{
  "hidden_act": "squared_relu",
  "normalize_top_k": true,
  "shared_expert_gate": true,
  "lr_router": 0.00193,
  "num_attention_heads": 7,
  "vocab_size": 2048,
  "init_std_up": 0.0246,
  "weight_decay": 0.032,
  "decay_fraction": 1.0
}
Below are experts of layer 7 (counted from 0) of a mixture-of-experts language model. Rows are named up (a neuron's input weights, with its number) and show model dimensions 0-111. Each number is 500 + 40 x the weight over its row's rms, rounded and kept within 0 to 999. Numbers have three digits each.
Before each expert's rows: "gets" lists some tokens that make up at least twice as much of what it gets as of all text. This comes from a sample of Wikipedia text that the model never trained on. Tokens count by the router's weight.

# expert 23
gets: " 19", "c", " U", "or", " 3", " 2"
up5:457536488465496519505500486480420474546454514536511418432421510450467469491549492450533485566465468536605515455508564443490477443488519450501481455380490545451526543515496482558447612523546471500537491476514502534486475457511481526533502445583516521506463568562527447560531509479493519485456532472522468530562489542466504514462521513463
up6:521515492479511508529576561503431530491548531498545579535527457488509501531439512514507400561506540448475457540554523450532462488491500524424412525477475516522553471499489499480548499486539505508566503538474521514517447539537530509417512437460515489551512475509462507457516479460484531432522497441431502413496481494496569515513509615505
up7:498457404493430485526521494495512531514573525555457512508506532452485414485531474545504469496538507537519484545511521497409447533503548469496476455432485499562498429483561474442489475496498471503495470435566553491535444484554503531534528504537497440476517560490541508467626502489500562529556488494473476410517549532487520501507499497454
up8:519466500535473481520435480516475519444474540479520457467497532511448429512594556473490527564478511473551485430521490512463594592444558452463531503578508540444508473449447546511481588435590464483425443491496460480467463493521453523479499462521541468556544508530492488609530459436515614494530500558456513511462471447549495425528442529541
up9:471595525550466462465463570459380609502555431503539509617496518429500524471578533485576548576501474487499466532534546528528541456492512503493448574483512527541492488566517451476524504477504531514560522496522473477487447506517469467498543475471497505534606535526506563556466468501522461447568455429555518490517508477439517504522532521445
up10:494541564493554540527558521541542558441485512531497567437582458497521489465507540525522521504552534497443398495549543520438445462501516508494498523505502538558459452488437546493440464539543433463474538560570434494476470386454488521516542449510517526468560474530540512503443554514508544441506558493552431564463465496536476423532558490468
up11:463538480527495494528573448521504469514554479432482439497541541587444511532418502494450522549419511563492550449538505501531581581461483534472520455506587515504524474511362484527471472475557465474477532507469427482510492439402459486450471505485461539490492504537571568550513480544555499454556581463537526453477523462509490534484492535487
up12:376479550416494655497546458490461560521475434465564431522486467488481487492500594552497490525497505591493467444523511490511547501442535516451506458467465537520554527545489494469486531515566529555450425555484513562486412480490493523541513488491525527541553505507538503422495534498513463508559513523507506475499494449509505516541489513506

# expert 5
gets: "n", "il", "t", "N", " New", "S"
up3:489449433506497496557455492506498473538565423522502547528491512490525484500534523481559487487469469582452518454504556542505537502488457551482425555564508519462417590535471492422409471488492534480491481470574503489496564461512568491458506567396477540437451465537533493474445522453539459555511475502411467508476533520497482521487462480466
up4:427522396468533573556529542465561516487529506519439514524455458565557510511426551535530472481490557471525481531464511495543505486536430501528517553497489545544503538496512541525484545560516488435523471525486512512492540502496466488485501458479480577495506523485485529558474572555461472519513409451506517486440529502501510475529480464507
up5:538543449451582514469476412540480525480518492455495550570501528470494534471456542506537521497513463457485534470470567502503415440502521458468516407517485482481540511509475512444501501541455614440558489458499499543507462503539488513547473504492486500584434497531574484512472524479526419501462476483472532462518516580476399579465573502511
up6:482585488515487476443451615488466586517526450484553448524549445512469548545545486515509507477459562509472503530514497481448473451504520443442478495525499435471397520459507356423539503493515478538535462435500479507523486495560441478456498468548502522537501528579529568527507514499468490503498520520527515464512498504626510500487449573472
up7:573553499455502485527587542448489526484507515480540542523489517517521565505590464537458585539497494549505525537450484496480492505563529472549489459489511498453492517538468400569488481475465485531528526536478456553504472521528441452538451495470485474534464520525501471525545513502530484490514481509456534488519507587500548498523406518447
up8:474508515493553526489430490514477612507553564491465505547535504500487453532634551528510566602504467463492453542576530538511423452522488448492562413463452537562561460525501531494504444535550551532518508520552497552548472517480477493520482540451447494466513479588476510471545520472495521515504502500519498434522543472392456509495506516521
up9:529547449469551485502459522504532496567492595451508584552481553494535521525523518519528459471446538491488486517538482508516534551475579480435465551468529540535439421559454526507511459401516505467519542492574526494507508503477441490511557529554492481496500519530597445573501542512519453519475479541467512465445562522515512528466449478555
up10:523573479531430436559554512594504534542478515525481561519530479548479534443488516534504484514404507486492459510499498463498517562519609513461474527545488531573459515497524605499479523483512483506565587557528524490443488494502508503540510556463530482576556528563499587463535524508512508514543503447524468431467500600539513531433432524510

# expert 14
gets: ".", "re", ")", "\"", " st", "\n"
up4:446504484490436582555478513522550462518473412494550552479494454525420487555479524452517513476458479483460469529499530504545508486519397484524486451426490537494410485519540496567583501584514500528563462415483507443538541436468497511494500417545599502480455511476484477521494524487509467489511520478477530480456500484498447468456509501461
up5:505498486493490402488464466539489482397481520528479477558486506512421458500509508499441455568473488450520531513550525492471448539467477450614468460482508465467484474486505520472510452584542512548463538454443454525521482475516504451513475508507527488561493458465572487583469492521523451591463492418492464476459474522478482480485486454427
up6:566512488460471463549503472544411439490484504496523497556468452534531441482510458522595557527408581507522435454481530491494494460548466521453504489593464515420574514499469551411521484500513554451517444495553439467482424498472502487528491477549589453526510451524544470618524497462561502531520499509504455446568439399450474560459570501500
up7:458493489525490475499595541502503480425492505537499506421509479531494496469529553495501475575531520476533481524524543473538517491483471475540494484517542450537513512545427492483558482458457498382490489532524495462538457503482434548467521523496584468447491435422526428542447548442487547459490510477465447459453456426535459540498506520493
up8:460483496515489441578494536514486420523471491555555461518528433545479446491482520436497503517470490437528499516562429444500589495518487463489557440492475410444436482443475449603524565524557507475512566503575544473452442542548469530486497494409550496528525422455487501529449528568478455542500426548479523522457513472542521451479553511505
up9:517523493485589575496513438480454492492447480545490470506526539560533455495520480480497527489521558506461466525535468534475580565458438446522472540520499551490478417573501500520530570495463558473494478534510544576482522495491532550438464439523475505509470471535472497490488564475536536527562447548521550445487456527538565474443475506483
up10:471465541492445535541556498471532484536570493535473533516532524474473534481506512516450446494531480425456553505497522459508591544496539476446468439529545471506500519529477579496549401527540454486481537494512482457496513441434438445539512479544478495489521505503496515469545523501628466503516555449500503507507523535511503465464480455488
up11:530519537477534456543553404506523433529524581476442477517514512580470510486509506521537490501474544467506516522568520456541528536561519512462513521438528467494570414498474445514488539442534537567483566435418517497459530470508532518512536575479542528574585467478464449493500496474511490461525539489419521505462421448503467499492564544479

# expert 9
gets: " 19", " 1", " 2", " 0", " 3", " 18"
up2:467503427466467509550448442556463549573515507500541478493498528576479531491475506518501443512529434525427417428481496488460464581551568458418475569480489522463519556516454534468493440579559553477502512503511412501498566473492537544514472489422489455513397517516498495484456544526537432465531520553487516510510540530553510487437515494462
up3:479509447518610483541517487455464495569450514537431505486487443480491510431494495528431503520530521479460525472478470472534480424499504441610540503406496553547472487517563471529478492493498481485494522484506424501565575468488520408536537427513484519508525507498522445459477500484500508538512537481479538504470447486543527411563512523567
up4:494593492517492498567466512565545519486521506442502572593519467487571420462530536588470530523495473497519563505463528474530516503500556514517527498492564516487490480549507495520542493491506554600442509503451565442535487432507456504467473438552491480571506411504476447557539542511570499516472552483471465493556535566516486496497387429500
up5:480520468408511541450461500466416531522527489517529562572473525499429463458363494459533542496476493518494534562548496495512496474441477508488554464544431520499494476412509520493477491424551499494526494542499457511542506546454477531436518442421549493515356469487460414517517502453548437544480477461481489481472461537561498490500430478480
up6:508457489459496537542500492535498511546442463463549449584524438546445529509557425494499490536520564571472533476520466572534490450501486519531485471529492488472472499582518519537498422427586578550458528568432572520455470512471518441524417461457499517478503517557448552519489505459539530499547506546470476504536521525510492448476576460553
up7:439499565527518524506496497489551517485590522490551523476466485463508559503483484525522521457528487482454505433532482566511494520477508604461468565472512500484586475487552452506402535532485541475534489476525505435464478527538527530542516517470522478440469498481456500541472528510518442510539514543491550616532444535470554537496509554483
up8:483500504506485434473495496486526473577551472505475490499454502543469494484493495460490479510492418403468496483474559495513478483425401501459450506514554554407508502405525484501507499545527492498480457479535479483516486571488493490494494533545511565455462460521549555544522590470477503524528492464498525432505483531547585435516500428461
up9:515491523497563540516505484609502499521570499504477483527548476485470442569509488588452523510438490483496455570486434526481459488492535556529526486514497476484511490460522503460525454541493557548554549440535584483454492528520492552516537499517461565495532452496442546541529529446548500534556540614559527439480466522519398499551438555525

# expert 16
gets: " was", " is", "ly", " that", " he", " be"
up4:481507487515468516527437559447550554516545443466431499535478529482465467530475586557469473550399553485474493404512513531527446523539526457559513483492500524546491551516489581507503477489499577509498494513419576451520473503486470438476532542433501552547573516482492446514517512483446525471396502498491548516500528525480447452518398465530
up5:436546455460508593488459548529493505496555512446454461527520522531459469506479604509545505592475455515513497420473502522542477509525503508496492458529451477518517513468535569466598459508552563525500452520474474530514548448434517473570470442570510500496444474519538413439496583466518478490512501481518531510548478528474470466574492500556
up6:517484480468551495502445497490536526474521488492578452521476536627468607536524477563547450553551477486531516458419524525491491497512449503554506491478490504591521510476530476480562502518529458546542492552466539535595507476453495502539471441471469501485532499498543436504527545421551461505443493555481435522484523499538552505470475487518
up7:414497531537581478445445532485538514502542523515521458531563589511594514562470483493486543506507501507482551525482558495544418568469629503515473526502507542474514507495506489503483505469449466440511500557452481453505483502518502477465471571490494497468548527486556596492530479485476525477513549476483461459592453535570468450507460562552
up8:475438516481520517503457501496458421583452517420500506503492498480466513483580541515535451493555553419554527595446488475472608418493514463530534472503472530471524537578547511533494560501455468533392502496470522483476474462526489519500446447542552489469517539514548432531472536512545489501493476481483521464518456468547445569502466542579
up9:464530501489465490543478491468471555502488484476485438544406476500451564493465433514559504495520519554514430487494553516556572576475541462546487537519486507486496475583501474517517473459496485513491536447578525550472516425560446532547481500457555454466495525457517506494497538457493514559475539458489462435560546506550474500438508519530
up10:523536517511493526478522546515496501486451560507552489530466426543465460488495466538475548491465452539467480576508546440515539493469508469510496472503457505551544514411460520494551447545528468533452460497485456473522508434477436550486544457506492442430527504507542514464539518474515439492468485583502524508501509481514508576505446540544
up11:491483458471451553516450495543482459503502483558494482532409514498494450537527500499555498513437536481505433482525535508477480478506515541536579440542573512492488530453543537504462479509425537489518550577476503553472595547464426480567490505473512491449436528528504482492451445494518507526546477502500589503471577548526465533629515517496

# expert 19
gets: " S", " K", " H", " St", " M", " Ra"
up1:417519422426459551511473396471534519482505443462520511522553510515427516483583553554455516528506445500485564507505546476490540440413450512490459469460480455489531528520505465464479506473507535566499541520471510515536449528393439532528510515556488529467467473517510489452543500530454488536507451460490480533559529480494524509489540523514
up2:508517500462492449596486522522483532513540491537494535487548436483461523576476494560509510477517564507461472456534465536482432559487534519512484482502431464575469417553433481474442480458493567498422513498390501510474530530533522486523472481543505505537454468487528424480497522501517532524551485488490511435544559416492441454508553496542
up3:478505509511383483489445503525534499437462534480514470493556470468533515447497455527551458526578526480519554486461502512507507501547411482478483521429477562494524505510479480444563511487561551491478471539490524475506449499486427446521524507508522533478504541530501554565439568492471522432504467430523449424488505523556416529540528482472
up4:542493500470465484522499542560498518513505529501565466565565520508436585488472497521539534518477494469480457438473487542538479562542455468432443542507508449465429544560473478568577500560522567439493577487506484462379497444486475481520440491480574392555488507532544485501441546466527524464530519435543501485506566430463423422508479467482
up5:452549509547539570489587535551476426519531487465502485487521625558471462476499408513533465472494515497459441554515572476539542476502535538531542563499524462430558493473519519548527497522501458515491481580516531509507445386471491518508490508521524474447479510536565462543478565488476520504482405403558491469471501496513514477477497488448
up6:492479554516506504519506529538533542467488528545470550487462448476462552518510464538573573493477517481447559503495437540470511564439463484577495477499465493496534449543507526546488477472406458482492457489444483524568417519517527518473549473442432470469466516479488509475490565514508526509551521455554497397497505441537472437488543451482
up7:475580509465432500469442453467606463459512510517493526518497497595480534531477519501552526505407556517504491512545447535468521479456544497529542435488525503519505471472540562579490521455470492498463544470478529501541456499535474509422482528474565541512478450509471512529527568469513517491511507486468540523523536503568473558478524467548
up8:522442439429493576487499526595491453548468478471588492466450477530524537489427494544534529503541477483445557481491537523438496444509480516506496496470445429498498465539533531545502469429519521464471530481496535536541467463539477516542494506497529558529560467482447528489551506487526495489496478443548482525473489518597452547465519502538

# expert 1
gets: "s", "ed", "ment", "ation", "ion", " part"
up4:475482527461521557510459467492481507527512567494501386473434488531498461495470440491534490555499486509489475432497505492446431573507489485447555512558532555470530509534525559491538578494503510494551473486514445510480537486533538415543471478483464462549514470526492494571536531500476544491527516509538517463510499533515509445584418468539
up5:443524485525501454520489495497470440536477524546495444504494516413489523473544508504467511500506462558501467546479501469502487439494455556542534436484551517508535425414517495462514545510519484540448469550514446486509474538511555475524475560523504402444478476492513529485529505463503574533587507543472483486462593535474429516507617517500
up6:421544452501463428529551503507520507463541542496490426521515452496502434466520482415497518525455560547578486519492462516455470556476518407431446478546476531569428521442515481489521509488525457441486456511537505523517536515504492497584489570453444561538462488549449550536554486513496504479541509462502484537534496484471417522494503472460
up7:466498584479492519531531481517557524480477459468483411485526531523515480543543542475468488500492481487485509474572423569486528577460429494496546487553441468513498566486514528455473556496526461412506442558475481491512435483450496539550599521466545494527538514580556435435520521474532484538518412476478523524476475534491505574498522530554
up8:497512524466486499569533508516538527507504497510457460447494513525517524516533509543537546549469383476456489491495490507474522511447485489487603484447465522459511487609491524455499568476473502513519423448444494546516450514435462537531501491474499488431501508480595443495490520534487518473440481464599478488566513567541518506514462526471
up9:527528608482514530427536459474480474468520458543515463410587546482513477493464456525592524525505476569541513485447553572518529481545570542464513406463513537488511454598515469499465476532497461460452527489466486460461565527555491453539501578545516490440534492575508446574512517517603525518494583501558556483541531506479547567500483496497
up10:498533527449536450451501539512517561504446468488520490520527517524460525554475435441549545504512446541483478559487503473504544553522444394536498539407456480499449502493517552551540507444427467519513443437532515459415462475482373511451483556514478523534546464550490489485513560542517523481576536467537533477560585473478454556489540469508
up11:456423465471531455503568483552553498461566425541461493508615506541512494549477494497583428488423544503541512512383496520487511469536520492492455503485528507541486455445510438496537566412533481523475476408493516510532620504489562564442520554448453486455472503511523431441463466520459492542487521506497527465498459515513507510541500477495

# expert 8
gets: " f", " F", " P", "==", " p", " W"
up3:493517535449516539553452401510527610442508447477543420512444490454459448518527443503429484484489476513468475519508507556503494458518550531531445505458568533467493470482479477483475514479511467467566497514515613474519466484512500481545507496437480468519555462527460519550472459466546544550469518522542462472492529492516475556489453530488
up4:496444515467506506518530473518554532469441371531444444505412467591541513513519500508479505534498493491466487543518479633538502476532505432500454411553464533508473525494519463458557408517463425497438446511543512517544455530541447534525439481459545528451491525473474514531475514511521511480491540536467504462499526532468547565550513572509
up5:471540468499565548501513533573548549523523452518585406475465493490429482536507530479556539474483485442548431532537467564514418463492465419563516498562516416464454409465529515526542599460532480458505450475472506478471529432442594437460517545447495436531521536500423537494512506482481525509552526544456528467485535425520529547530471543532
up6:528478515429499494494463504511541536522480502513530482489506458529481500486580533529458480567483478524469536592491559525471494603495507535553543515467510455463537455404511494481498498481505462484516487505479518565476521545441543526455501534474527540518466453507555526613528575500514561460562547510530464502532526561469456483459555507481
up7:541424537492533512529479512508536515523555544494556467558545467539546596450541436537519450570471535509515500478476461480521438502539510520394502525510518488538528458465486517417484490438491478464502567483465522465428499538466550546505440569492489482492531491501584456546568526493541515556534427541552566527498472527457486421563521459515
up8:519491400481516433440481538519556527428456530529503543484555475461506531444423456486457520502498508520519439436506520432442545485493490462504483523499499558509483515514497497552503488433522554524422520474476417489463464448567471524457565462500534559482509486505483492501516524462531582476511539467463481483550559485517450452502471516530
up9:461588504481479493545590502509554489483561416528517509500523462474468518560448526463467500555464507450447500512471464496510546551583499510515534565479486468514559481479500510426473486514503520566460465461544550499484458527437568497558499536578515520577517500535530539507481543533469527457490437501485421492454571475555560455525476510458
up10:474449409490551536425485535480468492497514467438537441513511516487506467450475465508522479520490552561525498514470567535484532473421562458545446520494476508503460472474561539460508556528540475480455559498471546516523487459524528458484530533393526549512505530400560486511486495460590511465495543504489492448498486418508563587498391561497

# expert 18
gets: "th", "g", "k", "t", "h", "d"
up3:470513433547535496462524428498459549502526498513516492550532483494439466541415515473548466510504485492455443467514488410546486509481512505543485506481477511505534463501483441518548507544486529480481460523510487425522516550483560514509506479531535482497465606437490514514488522504492519478546553505573529441488475517499423492489507543521
up4:509552530437422533536509530494554538500553494483545516454441463511500489496417506508454558522496414504415511462596550531451514495502513397579497515468504472461492467517532551487442541531510523458517478517505567474545484552481446519563576526488511434504540526496494436580486502428489489513502496521499514504500456480518482517492373552521
up5:572462557512527443558544518459456516446469494492532505502475469554410451524497482448460499573532504498451525510533513514566554477522515473494491502503447555552440523516569512566440469516516509457507506518487538576514511438503522547461526567507537408481500537476450460480501493486527484455558549568458494414474491576599529484433471502457
up6:506525551469518499429592522522448485487477471503530488549512540539514494420548465485497432476435546449526449492512489538470489483439455499492542516454430508452502485414458496513549499534466505532471501518514426427462469499452487501525464509482449464520461462465547487520490471441554521524481460496462562462501526553586527401499464486524
up7:463411522445561455542494545501483560502500520424549528433604535579517554487497560466435525542505470453506435546486431527481493424540569479530464510505486477503544438521500466465499517485532508497495511482421475552442509514488469550490486568539546530565548454454502496548551485570499494534547465479486477560554555481440502501441523491485
up8:523512559544490545435497502498532470445459490463516467534465456611512499468502472401421472582552521477482502462553462495603451453412500412455481519504478509534512440450518505540440457453549448484433506542503505523505490455564506526450485507521519494459514504447480406503478516487576468517589532557480558506485546514484485493526586511489
up9:432464496518496464514559551477507495511540476486474539422512573506441554524500543557417474526477523558511457502499473495449410497555432460527480552413484459513548474536560546510455532570501470508467543543498474527420506507501478493493541453465458542495485490524550498507462503524488488449435478483548508503511424561530527518594466532488
up10:555502428508551479606495490528486487421451539534508531503476579483461455481498471472510502542528503437517502487492498512447477562453470490487503499490548441500554525508412498437527500499530511511488471482492542499417563436427564458457534500503397430505548553471463522519539527518520496610576481475482541488447508501457505435502510511597

# expert 10
gets: "s", "es", "ers", "ies", "S", "les"
up4:523580535412524484489506493487519480450503497515498477431496523544537433501535475480466504424434520518493449490503547512522576471545561424496496542504523451484497481458498434542540494503490566509454519566479471467473438542543422517482540492485451422513427541490471528489502472528509424461563457520476488493442482522507538461454447517548
up5:504461571503586559501483590558493478536560485488442434488509567398514502440551479465466544480495462528576527575492544462438475455452478459544469463501450462526513565500525555502541489493466545541462464543557413451561505499441473526549472488501509476422507538495531461575526501513525453523426502490499435507481551551502474506479461480449
up6:448437542506524542470482548443476552523451472524464439481505484515506505525562509515498564490489545484448403509526536488499487573527576448533532413506469541555515445488440497469462568528538481516485485508527491542556493539461491549468503483512532508571403469435594578518544567529480530470538502548582491513564512543482512520477493491504
up7:489460505440559512491528433477470546506479481526465467487454538485439550490493481518492493474405465457525481517501490445437531468487520538526493413591486554450506561476470545436451424515506444540494467553527523575497616515423458507519487478503439475526478542567426596547462515464543503538450547527510437499500543490524519420479456477473
up8:471526455508516514510478485516550483504616432467471490505508504448526582544540534412451446472478547478535515442598505554519429598500531465555518544560506545437506544506465462457504484462506512507475509519490436573549494494452508490561506500555552459501529494475443488510557506490488490524533499465555453546542468533592455516473433466465
up9:442530537542476467580467442524488383591521497527479431486494571534452517467585513496573487530489468583524406499454496584495500477529442433569462493503573584504501455507496526473516489407478579470435527479452476485539487538502476593557459407517497526470494469527526508527512503454477558513540445547452507506513540460556486474487523508509
up10:455459492539496456467480585468504565473495592515530474488497519524470536518481460552460550512572557465568553455499498552505509582543497445553443435529539556453480427537441461457454580489508533492535467498472567558519457531469467523489523459495568586524501546476534543457511446457531434556472469409537472548534471544511489445535430557530
up11:503497535491466587492580438477500508554505440510503526452506563478478492502562524553521458459456504510426545522505535514474498483511629486558564504476560474487535510486430460483449566531459570445497467499491540528549522523462488451480520461494500472502440454492464493544478595556518458456461501564494489457534506532529484570495504486529

# expert 7
gets: "\n", " C", " T", " G", " c", " B"
up7:495499484538494453546486451527503496462539495444563474501520530511526583471470438503525608510477536450498517540471520444557458530442456527442489462449411405524500479472509540417557453544503446482482436531498479476581577420544563504503457493489476474474479533497467508489447577470557486503509522523549547487508490488503450497550420572501
up8:454555498423538515469565513533490555549439492535541540453579521477587476470525508514497504506518437445448559561509484466460452515467467541488495508469511505499552557485424450520440490545503486446522509530474489529498543545430518587496389556486517421547560461487517432506523521483555512518495488501442548462423488540493449623565546500529
up9:502527456486512487529519502591467529502484478442487557498442533517540499543478539460522529545454470500574474502514551461533526524489445580497539496499495515472499470522515455441487447523455524454529539477468483586501511442528457515537543509466501513446521587496506510573514538538545483483484460529511516552470454527467514479574452509513
up10:513416482488456545469451511516515465505582546526434580483507561527447500535560455494518525544488520511505579452543475443454566511466424470470448470488559509517525480468459437469535540499540559388491482491552513564567519448433510523471482448513489487457508532523529492598443572498449453562462491444482455502509486559476519452505538546492
up11:563501531442496492472383451477528518496495537524542454511486430514428497446496528536490530505478555467570532512551506465469512498484502487535545447521453520475513383441529472518510480510463521523534433432536502440498474436427434524579422524454590512491473518524518491534473456536501473497490528576495540529532482435475519480489524527427
up12:453525507471542541514440577445501467511575510510505500474471461543554482519520500465604498485465483490533486557445540449454513470490498504479490491472474466535546533402506573461583530438499473518400457489448559474507492439487506503530467528594496486500455440444465568576467530509524530485506497469521467491525504500476509357533482542427
up13:471432473437492422482512494498518471498530502514512489487433490463530504434458440496474541470543458479460467506447489463510469496469519515465477449482500476535483527518516468485421476468485527477537528567493515484592516489430467493491515537440427583591515545541554483465495488481538516506445510457535489482474466487479440447423473571535
up14:500515456520440401564528468509476585507529479502483505529487472520527501471489486492537468483423477478367464534501491528535552446491480496444509449528429501514518517433494474460481526456509532501526513444484443598507494441527514527501521484401541508480517519537477499441453543441441564509504529512496563563522490510472479489539490512465

# expert 0
gets: "ar", "ri", " b", "ro", "b", " B"
up6:481490506492462530507445574536502593521478438537512465521582585527534506545512499476430514516520509518511472543549500491484509505516490557478459522628467514581510479472465484532492477545510505538512497475542535524509422438514496458495439480484465491438486472528424453445476474479513499510435479460494515494583515433510544543425500507531
up7:478475571516496512545483545414513494491535472476385522501495563446501533516505480476509485453566486530498429564434549512518496488551546549545446511450485483489453410511516541417498534511463552482499535565499478548492457508518483480539531502501499443514508495537536521532509535471454518506480532533544522502546521516550543456508472455588
up8:461518505461463453443514525505490520485466502427468487479498473522537582569541528553550504483445524462451507556486520490482474533502504475475473390520480569461579462494452523458492541504456494452452484510521545511451491455546520504469494456476464542518513524526460591449439505561389474511477468501484552456484530452509482495523446448490
up9:454581473499578455504452539505458532554535533566532543466411494461499542430499491513492432558455508465506496475482535535509524550492492470520484460608481581511573465503541539488519500521471475463456494502519521509567520484480447511419474519541460478481480534490558451540537491477458438441479512434509550408517455452511557505452448486466
up10:530496506499530455439506485434512460532466518530510462585529454559520547493476510537499552568415453470471443500518463507426539499509521468523468503525464531532506517463500536475529546474488480507516484480486566522533467522486562539454520551494456557543568468500513482478534562451523580538456451484469559472466512510468447593479440467518
up11:480543471506539407568573499563525535546392524501506473457459486447505499481488456495532510505496509527465543471455537521457550471479497504493517424509527532544493507534392527475473464577498542545464491541580454565489471498473477543572496441451547440543476518413492497449519575426521494580454490520542503449501471473460489482557495590490
up12:527507423431491582506555501482517568499488480464524387485436487490484503503531509492560418423497525530519481453476521481461521441558511466563541497622513503485525462478500490552466488502525417439423427513545429575518511410545469509575492493536515465510501382494518537478452528464537494484461479540525462491450428485442502478482435494564
up13:550518454529419528494488494544433494549555496520516518563462478451503489459512452517467463528490461433486533538483444507406450512514545528469475480529477479524531536459487501432559580523470470512506494560505450456524513479462483494547544522453544471537479494574497498497457500503585476558501504602470495530459520583532552492437499530452

# expert 20
gets: "ing", "ed", "ic", " of", "ive", "ical"
up4:506501525522424536524485420486519436489500473625551503506514442500538475453495514528564524492523557451525507496457492514547496454500472437444535613545506474488493439568500485503532505504496520486535493455505438537531492488459509534461536530485416540426589493454518459564561579474466478442554498466511484505499549486517504435477554468526
up5:517543485494540514530534472497500482466490456518445530489396504480455561547476585529542448587506483465417496479540570544539587509483512481537534512469503531481494559501586460507518545459532467541428517455512517500437484589548516503493501530501517492472502480530513497598528493475510590544454488413493449490476430495550501484533450507474
up6:532431480510524491502505530458570444497550511501551510548501495460428500488556488423531407491518550439483518587472445477563468497512570504521513545498472466457463468554559564581563547487427511466555509525529500494353480520487493523475543506479463529452494477583497444511486537468547502490541507471497471469539581497500534443547486464486
up7:461544502442438508584515484498526529464474532559478454518481526444508452561488545465474495532489515564507482523457468433503537460428563552491498532476535550539449485455549523437462473512578502387471490491549557499547480534465542559476472504550507525495474532516482448461522520502488433520574494510463565450544497550513447492495504522499
up8:535508502407477524517541509457464536441409530440504562505473513453437488556537447547485508493507536548532460546501475458547540523442555448481514475483462412455476464506412443479486507462518547474440492406431479475510505492501454570512497513482546469564535417507521533507586559516542502546623452525462485451555465459457487485557563499403
up9:480498437540424504548473453478492510486466459524495422419492512441518518484537529547514460522466504523486529499451515484503486475519545480552592523498477444499544518520605457502497576475534447497373495451472475494504491550431504496516454495486460458440449451482520473532483528478544555531512562458458566466493467473502532567526483528431
up10:451522471448451555449443529459470546471469539434520580492520512573455437494492448561569518487500525494506459504483512434474532454471475532511491493531436450464490512488493511455535552506512442424578572589508450530521559505480514513449509522547512468439493506540516586391528579476571395504552521497439495450511540533463581474566523486536
up11:483548522440497498554470518554565470547495456479511475455569533484496506508525558477507457552510465474477485471547564552502488520575480532439503512467470586529481497498521432497455484508521478452506510471508537508482542516474496584435464583461444559564498464555543489556461495498567459427563524569442471513512528524591447484524485504535